Experts of a small language model.
Training: 497M tokens, 3795 steps.
Below are experts of layer 3 (counted from 0) of a mixture-of-experts language model. Rows are named router (the router's row for the expert), up (a neuron's input weights, with its number) and show model dimensions 0-127. Each number is 128 + 24 x the weight over its row's rms, rounded and kept within 0 to 255. Numbers have three digits each.
After each expert's rows: a language model's description of what the expert responds to. This comes from a sample of Wikipedia text that the model never trained on.

# expert 22
router:168135111137165111105096144113139143119150144138140124107101139170139102130096126108055140089130141152135142098126129163118124148163092079096141165124104085146128093149149126095119114139135137098141179102137148115166145161152131094120151156153138092132110102169110128130140151131143145108156099085134099125137102077167103123131124094139124092130141108147118146157117130120094074118126
up10:131154109128138108134129117090145125089148156093115119132103089167100136104129121122130189128154135130178144157083151148140143107113121120160126114142109115083127080117117168079140142164156107129147149151113171088142122161156107131145142165128177065129129159134121120111128148114124114098111129121120111152147124122098143136172103094141082115104084152152126118127116107117080152118115
up11:137120152113108121115154115136130105166126146127113104135159110141148150148155098139079128127123126158135114105139096110120114093100114131135109168139087124125131115149093118132139107184087117122124128075132131108161143150085082137182137184156077098136115164118096138132106142189104111118102111111126125139159113123187111120148173125145151096136116143152091128126159148118120108151094
up12:131144140127178095124097088149147133137066139150113113115097102156104110142112101116087127128118118141091131061100122152113098162132140089137149161143177116149150127123105093143113140118131096123091142125135139101170123132114172137125129132117151138186142132147109134152133102141133127112124100114172138120175133101164108104180146099138100126127144147113181167102127122118101159131110
up13:119096140125134139093116176161115144160156146136096140130142119194144065116139113123113144114122104099118175061135124172169150102142116159119126156130130137110141107121103134134110127151131126116117139124135102127104128080130133104118127132138127126160094142170138120101176178095154117109154128108122130078093128194175089145126124133130114113130122137106141138132123141148151126100083
It responds to: Unit abbreviations after numbers like cm and acre, lone spaces, pipes, and word-initial pieces or place names like Wales, Cyprus.

# expert 16
router:147134120130132132147128158106132117106132128146119119084122116137123126155117167151133129073149122121156168129135162158132110193130174090079140202149089109130117153124109145080107111128142166104137157131138133130147139154111134106140148151127094084114121135122089090146142152124127085074144136124155140097158113135133098127176168120158128110097132131127137146089088109114107108107116
up1:146149118106126168126184078111188116126141122153106072134110114124127138149124147098084089175159163140098112100171116099157130140140135126136125148163125127113163130135120171107143136117149125115136141144126103146118114124116152094143183137115123102139153135096105131097158113120127097149100077121119160131121147164097145143128135107102092115124121187095131151108162159112118139118089
up2:132084132094133151149133175100159115095150142154112110083104123120112108162149082112117125119123109123069137128110127079095125135152098108116120136148117141161110134109144154126083112127154118126161132123116118136140144111105131071121137126128117053130078160166159112088083145131106103085135115154151099110124126118143154121115125150088076089140161146134136121148122128108111113148133
up3:171156143077137086154137138125128146120115126131127146116131114143127134146163118157113116090106141135127136125157086088126122128103116059118075148110083156132167157102148105105098113146134154114186141138125142114132123170100122117147126109147121098125099151148160121095108088143089152102145083085171128149123152121126176093131146147135136122109126139102103135092158107154102146108128
up4:139122142141120135161110177117121167130100147121140110139141143146127133147117090127095147066109106126155117108109088139078101170130172069143151142142134097148106147115113118075089119159139137094136150109137107123139130141144120135133176147119134058133099131150121107162113168101113116109123150097180128113099129126142127129190158122117080114137120156106117122115123139128097118154118
It responds to: Short consonant or syllable pieces inside words like amal-ga-mation, shru-b, al-ge-bra, plus hyphens in markdown table separators.

# expert 29
router:184124124125127138147128123117128142132128104132148109110160082129136088136104165114104155116160093159168108082113146139143123180161151067141129125163138148111155149131121115122155137134158141092115155107136115151175137172132109075174158134132118097153119126158060156112163115117125100093103104113148116120130133129154141133129150112140077119111109135126148119108129134164164106153125
up7:166101115163118157116117170122105157143112121113140093132148099147172128121099169153133120090155166131143128108154126099169162138142122097132128161135139113083161117129124154120165099091137154129107103089114144170136159157117088063138173120124118125127127144132102118141158126144169127091112075097115117113103149104097131129120129148105124103108133111142132158113159124127101127188144
up8:128137130173137109165113132125089139090136126126096106113148151104136139109146163107115127094136125110129110122127141140150162095152138120129137110157101115089118177112180138149125102145142133129102148118119098147127138158144104099169138126096169104125119131135096116115159138151134106165091140173136130144157152139106153184163176144125052120153116139136152155124134146107149081173087
up9:147096121106171130104103139114127077118123171118150129108146101131109136143144115140117083138181095110147155126132107150131122111125149111118122128131112082129112162137101138120149058137153149116140127108120106124160126136143094119146115096115084080128117132138150110090138208122084111111156179124176095135132149137136130144153115107128140143114129160105136112090130161105138087094097
up10:134120112097099127147106112129100150131116127151137104140099118158129118125156137097075159105113127157145159142089097155145082167152133131179147169138095119119151108203128139072160164142098154094114130132157111127131116158136105126132096136131141129153132146124124134157119168143159075137090114137150142143133088134143111131175132129140112133140119125180146137109098117121174166107112
It responds to: Middle pieces of long or foreign words built on consonant clusters: acqu(ire), path-ogn-omonic, Val-par-aíso, med-ici-ne, Ca-uc-asus.

# expert 27
router:141100072139129110133107131087094117130125140100143104100135096151107157146115129096139162092170123088113150099117147161155115136128118144143095165169120134118125112126132184092151113164163102102153161121159137108149145135131156100139168129163114139161101139148095118110157159151137102122120137146103138086135142123148053098119140095156118114110119138104120159148118099116120095096117
up0:130133106101083115148133124146144140121136114128156098134166127127152116158142096150140189145137120109148100155112116148124128128122133138122131097109111121106177118085137134103156113127142142149116111131155165156143177122157166135153134121145087108118117128118094167160167103137119093089092134137179098121116110103097085144193164114132149109133128103119070108109111167178113124137135
up1:151133103145179146090151142137075112127133141128099155134153107118097087179159121163152154132115115110130127136075172080136132076131150137153139111159102106143152106090158115103142123127138085082149123101175110153095147107195109107134154131119135115146138137146118131098099157111114123133153169127133117120130095150109162134115137134123117119132143091106136119102131086101139138137103
up2:132117128150163149118106175105094124105091140181101127127150145179116129105082119138169124159103170128150145093137148177140124110103118137146128120140093122161142135189142164112111138134152166124129171127173126143143121147121109122148145121087129147095148075079099122142158117136133118162116118135140120111132083140122131094178113129143095094113132113135129113122108097126088095128145
up3:150109114184117172165100125130103150134143172137133167104155104190155132180148159078151104071100136147091081117113123116122143121133100129131136129138139152099107128144155192108156107106122149134163140112122144098119147095167145126142117136098121134109162149120115140140113119106122115134111102156124156111126137139171145122118134135166151116096148147119134102122145130098153090087153
It responds to: Adjectives and modifier nouns after the, a or his, such as original, new, General, national, state, plus adjective suffixes like -otic, -rative.

# expert 23
router:140098103093103141161108172124117149103130120138115097079110128111151100159137123119104127124117109139124110122139139121089133132132111120099108148168094103160118077140131162101125131159159119089150150104129144147150144145132102073183170119145109091137109102174082097106144145121121138112165130107132147142126128117198117131178156114173112124119112113109161132137125119156105093156128
up10:140084126092136099115189133083125153104146118142092107116143161128129104139085169133133121116113087129097134094146124146099145137130103134126110171135158117104153095109130162134116106137094170122142140148114123142166138115197158085178133151158106063115122105119122106152139139109132165129132166108137115125129155106151136186151155126099147138116108125130144117151106151129135104105144
up11:128127117116134100140134118150139135147132114124099098107105171120106115168155099099077114066164121131119115174146140121116130116105096163107132140102113092107132127165078160109115110160103122068112148132122139090157136115167122111120138127098102144140111115138136111120124139119115120147117090128140141142116132094161105130130168128149120120131137076077151159147134090198097105102165
up12:158119118101144101147121131126138092099082159110133141082119095109119156139150111107129138116178132127096073125123113123145147155109115105116143120112143103138112106093110088122123122112122107087129119143157093108143142136135161101136140131081132135159110164113122180137121081182133116169132081138143167105138154141113138170156139121129105163094086136130098149156134124136076093132164
up13:096109106133145124168092141149156176108133116085164165130147121140094131114148155123166117100146117100141155101092121159159113169119158150143158183152154095123122126174156131094145126145117103174140119107153115083120102100136161158156115114122154142132119171143115111127147142114121098137158162112157084141123144157143092106141108120160096165150152149130138141169106131130131130105149
It responds to: Lone capital or lowercase letters starting a word, initial or abbreviation, often after a quote, bracket or pipe: W(ould), F.M., A., G-M(ode).

# expert 13
router:171124079075148091125137098099165119092136137128102141115097107147142104156141139071114153089153141086132145095141156144180124157150133148141123142147111076143183143149126170127122113128155140131138155103179138102151124127144117090133150119110139136128125116098065155075156114140142134138146129116136137120115163130142115134165147099145088130132118144080140142136118141142155132127111
up4:135108086081115079108060148146126108153145128174125145165078133124081147129130144139133159081123104126073126141174133181148140138104126146113129143113109088175147124140134159132134145129118148147125131126157151147129101111121143094135150130102162170116122110109172137094131166131136119140139100155104130129136136136109099114099107144111150137097108116164141172166131144119156142143161
up5:121110114147144094117152138091176173117129113097152089125143141104129117095095099123131104094091119138133138168150116175154149160105087135122126106127146104131137122149116122147100101075122120121124109121116144075124157156162100125101184141116117121106095123104126119073135113120107123136135124138142179107133131121136140140152211107117125143113103145110082109154117135112143138134182
up6:096150120126153139129097110142146110144111141087151180144112142103123121197129126100121154101114084092145152132089133119133146127101151133126119134113100138131136131155106085171101136144126158123163115147131165142135157147137081138154118151131117134116106156114112161123175109098126123147130114107197112127129120109106129123186156071148144120148137109113117166133117171140087132174097
up7:131158114114172141142163103107156117120128158132153155160118092164146125130100128144101123123144096125099129130162156172117113137113124150114103121110108176113169110150119116123112114158132081107163149156139148117087132173120085126103141150129141123126129102120062146095158127105093131137113100142139165077157127171129157141140156098152084133120132094103107176143155097115131113148107
It responds to: Suffix pieces finishing long words, such as -ing, -ed, -ment, -ation, -ion, as in Implementing, masquerading, abolition.

# expert 11
router:156117098133108101101136112146103163132104132110096115090129095128083130171111133118127122082141156097113111144158116148100134121152118118115175130155094103171142100144119155103160100116165131113119167090136101125129159135156088099165151168128103124127102123165111128127139148137128075122154092092123151103147088097166145134160158063142128097109143150109119161129139136126122115135143
up10:146177088111148121128121147115147091157106056108115108105135101134113131165118140128119096078173137169141122135132143135112099114163105105137137110124129117144126156120116121149131143122155072133093136096144106161138153123140155145146141105179098124144098083153138150122146089122088158105159112099142125110131126103167087139100143099108127105160110123097094153138138116176147109102141
up11:131162110165094089120153130135079141132078121134154071111122097110165079116115128142092107139138151110134148107123127122145175134148118116122179146132077108131151080142115128143102127081160147093127178135129101165117109111102139133107147099144144133126157144158135149130086126115167127128159106105160130095148119099120152134160127118121106101106162131125128131162119132101136066137141
up12:155095114140159135180141126146090179127128131150132120111116242127139169113079151125096130091141133121155116108136136145110074137117106137140152140145129131149097123146116152126108130103132175129103131160117124124129113170146112121106134127105191118123115119140123166125150135147118131145075124150134152141150141127165100125198164150115138131117114129115108116142122125139115120139155
up13:150119082113144133110135116138158137068118129128095130158110137109151145152152096102127128170136118150113161101082153107136115133117108116147139137173152122099180103136057107173114103127110158129100128118102120123122108118131149126175133081116111086143126112141102086129139114087122109128129169086116122132093157121118146080096137138142093125098146136100103118154137103160107086121124
It responds to: The word the, mostly right after a preposition (of the, to the, for the), plus some determiners, de, du and between.

# expert 12
router:150115081118131149137159116107140123097128125150084150132126100114131119118070127117109161110135115127137103118145185142159059124122161121105153135144080091154132084148127129131137121124179148118140147123151135116141132145135160100173154154103151111171101105172123144077148150148137135087155175127168137119120092113121125147176164098145142143103129103145132137160112125117107125121113
up8:140166085145119142154133149144111096095140184136133157153147144125155103133163101118152174175121102103118114127123153115110133137123122125126153135202128098128134075107123101108118093166080113125096105109083130138159186133118149119138128092135105114152126164128131126160145173147129107113128110129146107133161124130119095131133138147149101159152140142135146113152121141170092101081157
up9:121119097135156114124111162102132108131123133128137096060117121125114165125135091127132182122167104107099109070102138099161128136190140129123168137131164126121126122139123109136125133125119106101162153118111099137119139128156105136174139170160082136141111147122130130077120059135146098115177130085134107102116113166160133145091117118149121111150127096112150136112135126114078127126113
up10:136099157141110125103128133121093127146086147083094116104113119131134144135111173141057099105127159152089081095173114152115126100165098130147160162093145150098114113068151147178121108093128112148151139106118146107123141135142161145131155124152136143121151184136117151125148137113161124161126142115113129126125142103148147126135185096129152158132140102114111108136119132146073130123115
up11:134103125125104149177153112109146132153101100161101114133118145124148111108121181111055108132141105127145101132156060146160141133106125145076109142145134137096141192118117167127113084120157137119144146141164134120102139122113144102092163143140109128149098137106133127108106143104141112146153137153096097122074123141113087124095121127122120084139137100146124133181150163123118113120150
It responds to: Linking words between phrases in running prose and lists, mainly and, in, or, at, from, a, within, via.

# expert 21
router:151095070132130117148101118143105127103114133127095115128120105162128080131109152122166107109130102142146151098142149139166121121142112089131155172144108110131099091133132162104118116121145125105128155114121112085140151125160119111181162173101133093176119078128124154132116121110133134100148136145135146115138111117130095142171120101172120076121103097084104165122125126176142096109088
up3:139128124113097104100151167128120155103084123099072116063123104144113121159166136138100110068119129149144143089109135137148126145129111133144108135095160138125141155130148135125111086167155127085133142124138141082135113143110117135125182148135180137067137084140132145145115103126101104135096139153159124102130097122132126167134132121122124089153088139131137131104103147188117151138137
up4:148150093164096115142114162113149147139108112127121117090156114132137171127116148147120107124162114119158105122077114153111142137142129149138186126172100113132121120109117112149121139082163113150110122128148165141127176122091118135099118125141182086161101121183106158135156103099166122114177140105140104134120102102167098134137110128135126152096087146112118092103103092141114128099097
up5:166089096092136140135066114079102147167130167098106084139108121140134136143139116132113098098118135146128122140140119115134106115161079108127122128177131130104114156098112141120109108130187155122116129123114161116161153119088177105132157138116113127151148144133149113171115136124119183159094122107120149088071147112133127145111114131128146150151127119146159111163125156162087142164131
up6:171195053118145157138169132140163113083109146172136121118168133152134125136133121098113123104163112140151105131141124119115112149140166134135121113175127147147113153154135105098161136124137126142093151128159147125124138126111121110152153084123131118151135101103124128121153073099153154156111117122138172090123118174130101175126128098135129131137069096166126099112115105129107126149150
It responds to: Commas ending clauses before and, which, but, who, plus semicolons, quotation marks, opening parentheses and table pipes.

# expert 8
router:165087091117125143141115173146158160119115145140137134110115140119144112138126141119093140106127118110135167150139141126156106138111115110133143141101124108157117118155109133113175150091154152134124167127141106114150135180142107073120145156134140118152085153160103115105166159134099118129140111143158124103141131107117129117146122102188107116132111093102089181153168062149143066121147
up1:123108123169112146118131153141120134123150139120139136114141118102193168115140127132161167161123139068133125145139164138110174110118142135142166143126098095125181110148127142144142154096159113138161122090121142127105134135085127110101120104151134142131146154136104197122110171112138131133128138126158110133113115160136094087125155149183095086082159092138117150109153141104114111091119
up2:125131120202123156101114099135085097085138099098150167139105106123092095106101138144125099090193109122133079119128145176123105135126106123118130125147118142139087096086129129158119109114127140135102106093111141103159124094105109127134105118130100134160119117096149112103154123147106121085134133159096133122135105163118126123088175116103136154109162099135117133162158098143129106096135
up3:129114104085150139154127165106154128103122104129135120130121107125178132124163109140175179123126169124166130121134130179153182131110112126129150138122150112140119121138110175133082163122123130170108122108138110108118119189139141118177157087110154127161117107155110152150166166127110137147125087142158137159132150131133088131144139135144114096102115091115101124183124152162128094147149
up4:139133117125137138147143092130111137149153109087082142108090128113103115128156118100123123144171088175100128133091131135104097133152108134110212103156086076141124142130117126116155117115096120144101140159130111151106102135100109093138141142124099119126111176127139140141142125171127129085111151137111156117150096119102141162133167125129092185155179119131122134100140123133116107093165
It responds to: Relative and subordinating words and subject pronouns that start a new clause, usually after a comma or noun: that, which, who, when, he, it.

# expert 0
router:165138104156129085120143127101147133099102132119052127114131090168141132159101114110117138107153121136092141087117143111088093163096119095125164140148104134105132113128113135119108125117132131120135172064154114123143175161167123110138162135122118112158109170154110143114135124115135103156116156122126133088112136137177106101158128093168097102107168122094118130131140105129125085142101
up11:148108119098092119125109139103118166126107170125108130120130164154160146179131166102116141083115127113135143097117114112092058132177127144100134166111138154130112116148106171142115142105146126154128197114160120138129144166106119137125132145160140126150122111185161141128104160123164086143156154131169134106158135152150170118126122168144095109134142135102124149124114142104163117110115
up12:144089119120130091128119123140140116117144159168138085135132100100153092118138127129129141089090145158085138153095093104107157075139097093119106098171113140131101100115099100166093115108097134113105143105078139136116162096100113107174149104151122148161154167119121102128100124138098146114146160139113155115127124143110123085104166137119142148104146118139139142131138143093139147181094
up13:131120121136120163119104129084121114123141098126108160116137122095129091143176118089100158150135169107119069084159124155108104150102206103105106117127080127124113110150112144142091103133098143110147120097146123105131161167157133114131126135106089136111058135111130193139130156150155151146117136092105117085146123130128136124164134096129093112119128143125130112127113119148146128119139
up14:106125118109149149121158151144124146127113168134125125119093114093095135083143169085136173160096120140118136120163138092141149106114152119152158106136103111146151144157122150130126152082089144117088129061155136123103086155130141144154124098113105138124112111100111166124107088151130093123140089102154134136120107128084163151150126152113161085119106148162141130167122152105086102149118
It responds to: Word-final pieces of non-English proper names, places and taxa, such as -am, -ić, -berg, -ovo, -lla, -field.

# expert 1
router:149132094112129122129105144137107139125128118178129133136073107147133111140142111114095140117153150136123147093098169152133136125137128132128159106146100146167092149142117133099163147097151176096114138107152113129151208161170104094163163146125141073142082139121112097100161137130168124088138112119146095102130151098175091138135144103166152127099131111101117127138138146149133129131121
up1:120095157166138128149103091105095112112116155170075128159133131123131105155159168128126114110122090160119132123115124115128113107130095127132119107127120088132119132108113064120077125103092120168095146110126171079189122114145170126132156161136131154134135151163110134175123127124119151142100120147102116147159132138071156109126169102114096148112103135154163132149151136132116152147138
up2:132042153156126118116133189124104130112163150119063154136100156073186131148147176149141104117138120089107126119140144106110103110123061150118111127167128120110133126132139117128106140138148093136132108119142106102140137114101129099119123163122118100145108147099120130113125129116135109129114135117095111120092136170169122148138140093152141105104091182124118147163131147116111119153115
up3:125096126102136116129131154160162078137099078103119137085096110101089096138120103135189139107091117127144147146120163127139102126144109143105092119126148088114090134121134091114133130178199129115092127152158096131134124123113094119142144150122150136112114120153112137146122096140161124109115113088158111101143092136125106158175143083169138176118098109124131153141125115138116135118102
up4:119124163162174095145132111117092151122085113162092137085102112119115151137148095112128158068124150135147156122106110136128054136123153144117100115172119102131158135110123132106139106141196098091131124112130137113123137148147128118134127169134130154099145118159157135139108145121142145152085132124120138129142161109180105094115147094162126111126153132161114117117150132065137150144099
It responds to: Periods ending sentences, paragraph breaks and heading equals signs, plus following sentence openers like The, In, During, This.

# expert 30
router:150133136122154130144142148124144173150153178118109157126100122122129149155104149146102107102185113112123139105121163142112074157156091105129173144141120115190152106094128159113146079149164163111130143118138120141174148142123136108159138135128142116168092141132118135134170138162122139161131158099110139082106107109177093134137151117127122107103137082136130176105125133130117099153141
up0:129156113090158115126168123093104134119128120112187090155150140150099145128173116115157087064158141112139147096145126124120110156123125123068125121134123106133084122147136089143152101112156135138135126146137141176121145131112091112183117115117109111142093120136145135113183120170124147113132137169141085151166143151093149148112108123134125186118112142121103103156128144144164143136114
up1:165129133079134114060165111111109143132092104081125176105124159126159160125108112122151131124149136155118143149130128183134082140102125161106143142128128121104116150158107076130142137156131095136110105125115150110128167150154106101114118173127106138118128099096155160103183091119144111155136150139109094084141103124130104095130131138134138101126080094159111136110121160120107098123133
up2:119144120155101146130143156145140132143152081189098120112140141136123088135188157140090085139092101131124173157145146090143142114116137102123182137120133140155144126158154129061136147145127124117129130124119087120108143163148139134113159139162130156140152082168105183169135135135156131127111117091144125141115115173176127149143130092136116134140106109167103113169125139130129123135117
up3:127123117136124098128144124129104148151147099148108141100140121123097143144096154129130160098133132115122125093112116108094100109156093156155149140135138141162133158090162144110117135143145181123147151116128084119186142151142140141156125155093205129126122180121113097108149163152130148139126189089122111121102105112150151080131140102110112109169110139133121120076128150107168159141107
It responds to: Infinitive to after wanted, attempted or reason, plus determiners and auxiliaries such as a, their, her, not, been, would, less.

# expert 20
router:167091099126169071124119165174115093114102116091124124141094117131121086144114118110119130125168122100121129129112141180139129185123141114168186124143133126118111131104091136143150088109157123122142196111132113120166156163155137077114143144122151120140139141132110110133129134112164118113145141142130111111151144094147115162144193097133117085108117085137125144135132107130112128122152
up1:175116162150144100115133135141130128086098123130129108096139093133132122137124098155106140160123149115139133040160138143121118144127140101122158120117115152138106130123123126103140106139114150151197128119122131147168128109118118103136118164135142100160115149121115099085096151158113120151136128083109119164176159173173160122149124167105136102092104072108140155131125130147156093130152
up2:152133147092084078136118161105171131132158106184119146119091145125100116119109165115120105121097141150132078141119147137132131186155113117151143134179132109140110139112102121134159105132129139134086141090106109148140126118173152107160089139142162118135137129112091140125172128105134162128101141155102160139112150106117116132118153110141188120122107138156174136135162092144102081138146
up3:110132123119120130144167127164130078079128150130126094102130131101141134124141107142148092135143190129177095146109135112119101143192123120112154143112124109144133136162131133134124106102111137145199149126143093165158108135123091125135119124158108112125167158149124123152145123181092110095130131097155086147152107130123132141128170110141156122117190111136152149184145121132127119162136
up4:142107108138153136155130120147133130128140111153110146075135137135096096153153152136155120135145117063155145141158125124085162134104163134132132172132094081141120157163147160126181126141133105139138145141103134143175102114140138052108167121130133101094136101110127138138144146114182177120145139157137107117089151151098130118097138127111115106161103126122098130127077104105125103144149
It responds to: Possessive apostrophes before s, and middle pieces of foreign names and words: Comp-anie-s, Bern-ici-a, wils-oni-i, Fern-ández.

# expert 31
router:179091135138122125156135139171127146129109130129147133119112112117124154154106110109144146125150110108093158090137160186136117145141167138092148127157079128140128145142143143122149103123147116131148162088169119138153141140136102104183195149097129098136144113107049169103128116128092104086158146112139124109135131142107110103163123123141129088119100107129117129142145138143116073122131
up3:167116104134116117152138125150135141135131173125150103106098095111140125117137144103148106142190136121137154121162165152169127107104131116148136152145095109126140106120158127091152114151079120155130136117179194143133115115141097121138141121148091088130102114127102131176196133086106123116152147145115137147099141164103149137170093126119123131083089138079112139130117135142104094128130
up4:117117142134131141126141139113149148123104106146139128099110127112108112158098098104127098158111180125099144116124176193124123157135152144133121108109112114128159137143118148082133089113120109094121105101146130116096138124167131091155152135096149129170086130153062165144176128091148111099127119124090130125131121137116150119159127138130099124113111179080103138052125127143112118159132
up5:145099118142119106078163115140111098102137129132146134092139116156124180133104137145133174128184161103163173127123152123134129180169141058115176145136115131149136135144127111129166118135123126111184129073110160146139132178127148147127118148114148119158154138125114095138116125161112142149146158092155109152187087137118103146132135129123132164105144117135119124144133160154126109137126
up6:133115108145162140083120119144137109144085114110099109119150148137111142160130127119148145103151146090139122143127131102093107168104126117114178180097119154130134128101082102134166109125114128083119141110174121113103116148135105153134150184136129143101123149146128132158113141153155060129154112098166136135149171081152123161143139136124168094117136101166119152131158178101108119122142
It responds to: Leading pieces of words completed by suffixes, like ob-tain, ob-ituary, Am-elia, Ben-edetto, plus words like off, part, month names.

# expert 17
router:191107125106131126135106133133128132140148154141096119092125144149129135131109117094124160113182106142123114081118120126114111117162119095142130149124087123136137149159093125158121087129148124090156176125147110111152136156135127055170126129121113082162092155172103147091134095150139125142156163114118127108116123086151110119162148129136101101141127096138102165137149112167091091113123
up1:125108136126096132105162159095128125071115131146123152141124096164147097116107146100112125130147147165120151164174152113153095150124126137153164131173140094142132104157146104138129122114103165104133130103122137109157149147120084090142092087135096162147112175147134133155163127146178153138105160109131073097113102154157137153112160119138122115108156078105142129126135128170134100109121
up2:124131116127172179113158135141163125169156112139132156181108110137133145131146178110133097122132084165122195138111162172157095162119121110105125109133146132137140121100090125115092097126159094121132125107114134105131092139162131136158120151119147073144174138168102150134147096178094085120146160114150095154116146125136124137145133112152158147123119098130127139121117155142118132138161
up3:179121108155159162064141140165081162138118107126143120088151134096127114125099113159102137094117112140176137081113153099100162164149149096098098129136106115139154140093116147131191114119119131076106157097114121155173136148089085132108147160147094136122137145135098115139096144106094125110108110136127127155135106115127125107089143137118129128156139130133135119119141122156137108118170
up4:156099138106152062147144139087118104107139147104075111114172156186108087135087121165141145086118128132164168098118140139135140141143095121103117095120141157141151147125113138114126092128129105089142142147158124107130096125121143117176152087119113140141097099167139154108113135104121084105153098174101163108145143127141119130121155142128127132126085152128145125153109173113157133119130
It responds to: Pipe separators and blanks in number-filled sports and election tables, plus sports verbs like finished, placed, won, led.

# expert 14
router:154134087119150121119128137117123124125099118157120098081085113124135136165149118125135160129143132113109094105115120117158111128126149073107153183185086139154138114143150138113153124104141108106111167098153150100136139148139128094139140136129151114170081155155091145117130162123138133121163109117117135082143102091164127141127121111115131129114107094085158178121169121115089063144133
up8:143167085155115137122132129131145138094098130161094133136140111121173102126141098127133134135114095138103114109117100145145143145208120065083119186121131124123080142119094119144163122126142100119129157093130144125112109137113119108100134098136123131159133097141087147127114105114097096144165127155103150130138116114156151188131149124161108061116112096130135114142128106155130157094124
up9:121120144111138121136078094138125087068125180158142130146136122124112122110088111112133122127124128133125125088090099138113127143168131111172146096120146148115130133120141113137079140099180139157159160144106139122172128126115162127144136156087104144188100175148094114090131145134155149131112127146117112122124150138128091097079120131141123136084137100101136173127103119162166099160128
up10:112085104118145115154147132082130112120104104132101111138161096150109167134132184157150134115126154136097154123121137143122120176161167141108123097148101144148091128132156138120112099110141083105109155091138141113135148128145112129120108163148155112078144176138096160142149149154180148115145155096165089113104099116125090084170125120092123106139124084114145130148141140119132146135160
up11:137109130161137154128131121123068135118086138148115125088161154141146164089091116169105132124130187116169134098153142154086117160108124111135176085163137162135114123107145103161139128115140140144159140122148127119157112132134129142118109172131123115097102084132128133146129157110104147117122077116143104131107102177200117099127137119125110088131187130138129145088137123136114111140124
It responds to: The preposition of in organisation names (Committee of, Federation of), other prepositions like from, by, under, and minus or ± signs in election tables.

# expert 4
router:147121075153172113101130157141125132127117158144143105123121125152129130154108160112129140115131144153131161142134153152100118156138131074163120132174085098174132124150169164113136097140152093111153126095178149104157129157151110102148155149126140090171098143118117111080120180143146135121113134135152170076121128115116126136156156120156147128131116084115159130146148107136126076131097
up7:133091118137160103089121161137114112108144115123170134102128142178084118108079095107127149120118142155127137139142125100156100132118097136121133113139135075129092075148148098138118132132117108153140129128124121095153111146154105154120100199103177128149148126159116155135109150137154097091138118101152120129185098166155107122161107113164126097093146144117128125102081109118113109154128
up8:140089152111118091153139151122110169150161146153139139119091153152179109150144063108139126134169124120107135141160156097103117144149118132131105124157123144074092123146119129156094109136125139116148143117113064103143117143140137128133104139144099103170093140144125141081109124120178117114150130101110116068088133106175127115122157132133129154149140129142096125161161129169137087131135
up9:148100113113117091132105194166132141140123151138069094142072134141150104140070131127125103108122108154135130114156165111159149109121104154152129144129134140142111104153107118110110103109158115127106191070130131129120105149140100116141125071091123096158147149122135136125114098139147147128125133096107120109085123183157103138135076105138127107116145128127113111146127112144099088151121
up10:158137092129147093104159094129129135119150118111135094146136103123116138121090132149122140134153077122113110118117123163174142136157145171077117111136135087157114118107130137144145156141116143122123154134107119116136206142134083151100130146147117132144061116100115133100127130138169123127122134143133097140118117161113144158158135082180140119115136104131085154163066134184126123128107
It responds to: Line breaks and pipes starting rows of lists and tables, plus opening parentheses and quotes, as in track listings or cast lists.

# expert 24
router:155137064103120132122086136126119109087140157148136142116078132125128144159138181099111152119155161115117100117143126128130115122170171077115179182132110139143130095114132128111121112106144128118142166096167137143131177116137156099149121152170100089184112125151129137145118143159126102143105107108123140111157130128146073145137138085145084120096145124099137136156105133139137131112115
up0:111110124120120104125108162120088118108134156159135149161139078158157142157109155121121165156128142133103128079117071111140130141180127083144134179140127118106140121192163109089119118138122151131151155084132154148147116135130174113153118137092147152144137121112117088129098118125101153071145119087143112091141156103137114135093137117144113125135116113149162135128119135123149143147068
up1:147155097138131143081080146167089129130157098087097144109157140155105147188159133149109102117115111128075138121126120179165136142179146157109151129123136124113153121119123148120118115115169105124098115088121172112117142122132122125125131147138127111157152096130131121123142159147143095122120180160141098123106085092137111112163118092192126137148101111136126169121112111115103130133160
up2:159071140113156131138138157103138118162098112091124093097141126143142118138100167130129149111195113142160103106138156159116113106082106112122148146130144166088138119128147199122169126110120162132131113162117156157177148148111121125098142166124131107111134177122124121135152110115136121142141150114119151119187141106120145170155147120126145164113118090093138140123126132154082129109125
up3:158093112134147158104147148142127114138141149114118097122178111140156138111137149144154172169091166124150083140123083098116129138136159131132139142149113105117090129091117106118130121133140132097111146125079137102137162134136122135159153118174145092161166200138090126101126109113090121141161101127097119113116105106139072123168141163162117168129124151153111112138105144129120109136170
It responds to: Colons after field labels in infobox lists, like Sport: or Teams:, and capitalized words such as New, American, Australian, Preceded.

# expert 25
router:159150114097097125134129143152100129124113137126118136105119102138092133136093121145118147108142119157137119101162118098114127147148109076153159171155086143151102116146107108119132081132169131108106147108123126131142178155149110098178178175136119057113109167126095145123141093127143107119136142116129160143173111112126130138161159111188127111122132086109136143130171103128117101146104
up10:128136143090163109090114132138124101114131130105099110194066115142144111096129126156111127144154135134098122142143112124115150152117115138135137106119099144181109112155124098109080144140139133129155101091088118130097158130114140084102146108135154146148085138117134139103120123161171127149111112157129117155151108155098129141173136104215117093105136134110114124134098131102166093134103
up11:136158126118096122154116109093117129098157085130143133132106112135087107140089119129124128136122171182096110146121097150118144148124113130159126181154097137183107092120108111126121151126121117158171124082141143131141110138067139101159101106129095088146132149142144168150118145158135138105152097114127114113142105156143119106144128140185099099141168138088121143147125079128170125104105
up12:099149116130122130082116131126095137120152080105140109100114141119111155165124126151107090099131148139135137156113101136130132104091164140135092123123131133150112117109154130061148135138187083103140114152136119128103102159141075090107174116151104142137114131127105143130137120169101129183107156157134117130106105100142165108138133132132178163121121141140093178139127085146136179136115
up13:122141107149133107141159159103107100159118141148118114112161077154143118134132077093153147120143116121133131160074110071130138107117131153124159143140129118123114103097109162125118114147111206140124143126123127158136093120143124086168102129125085079141165145146105136141117109167138138134111100114163132103157091117124095100101159121147113111165131139140167134137150123109117141076084
It responds to: Capitalized first syllables of proper names, often foreign people or places, such as Man-i, Con-dé, Sz-arvaskend, Pri-ya.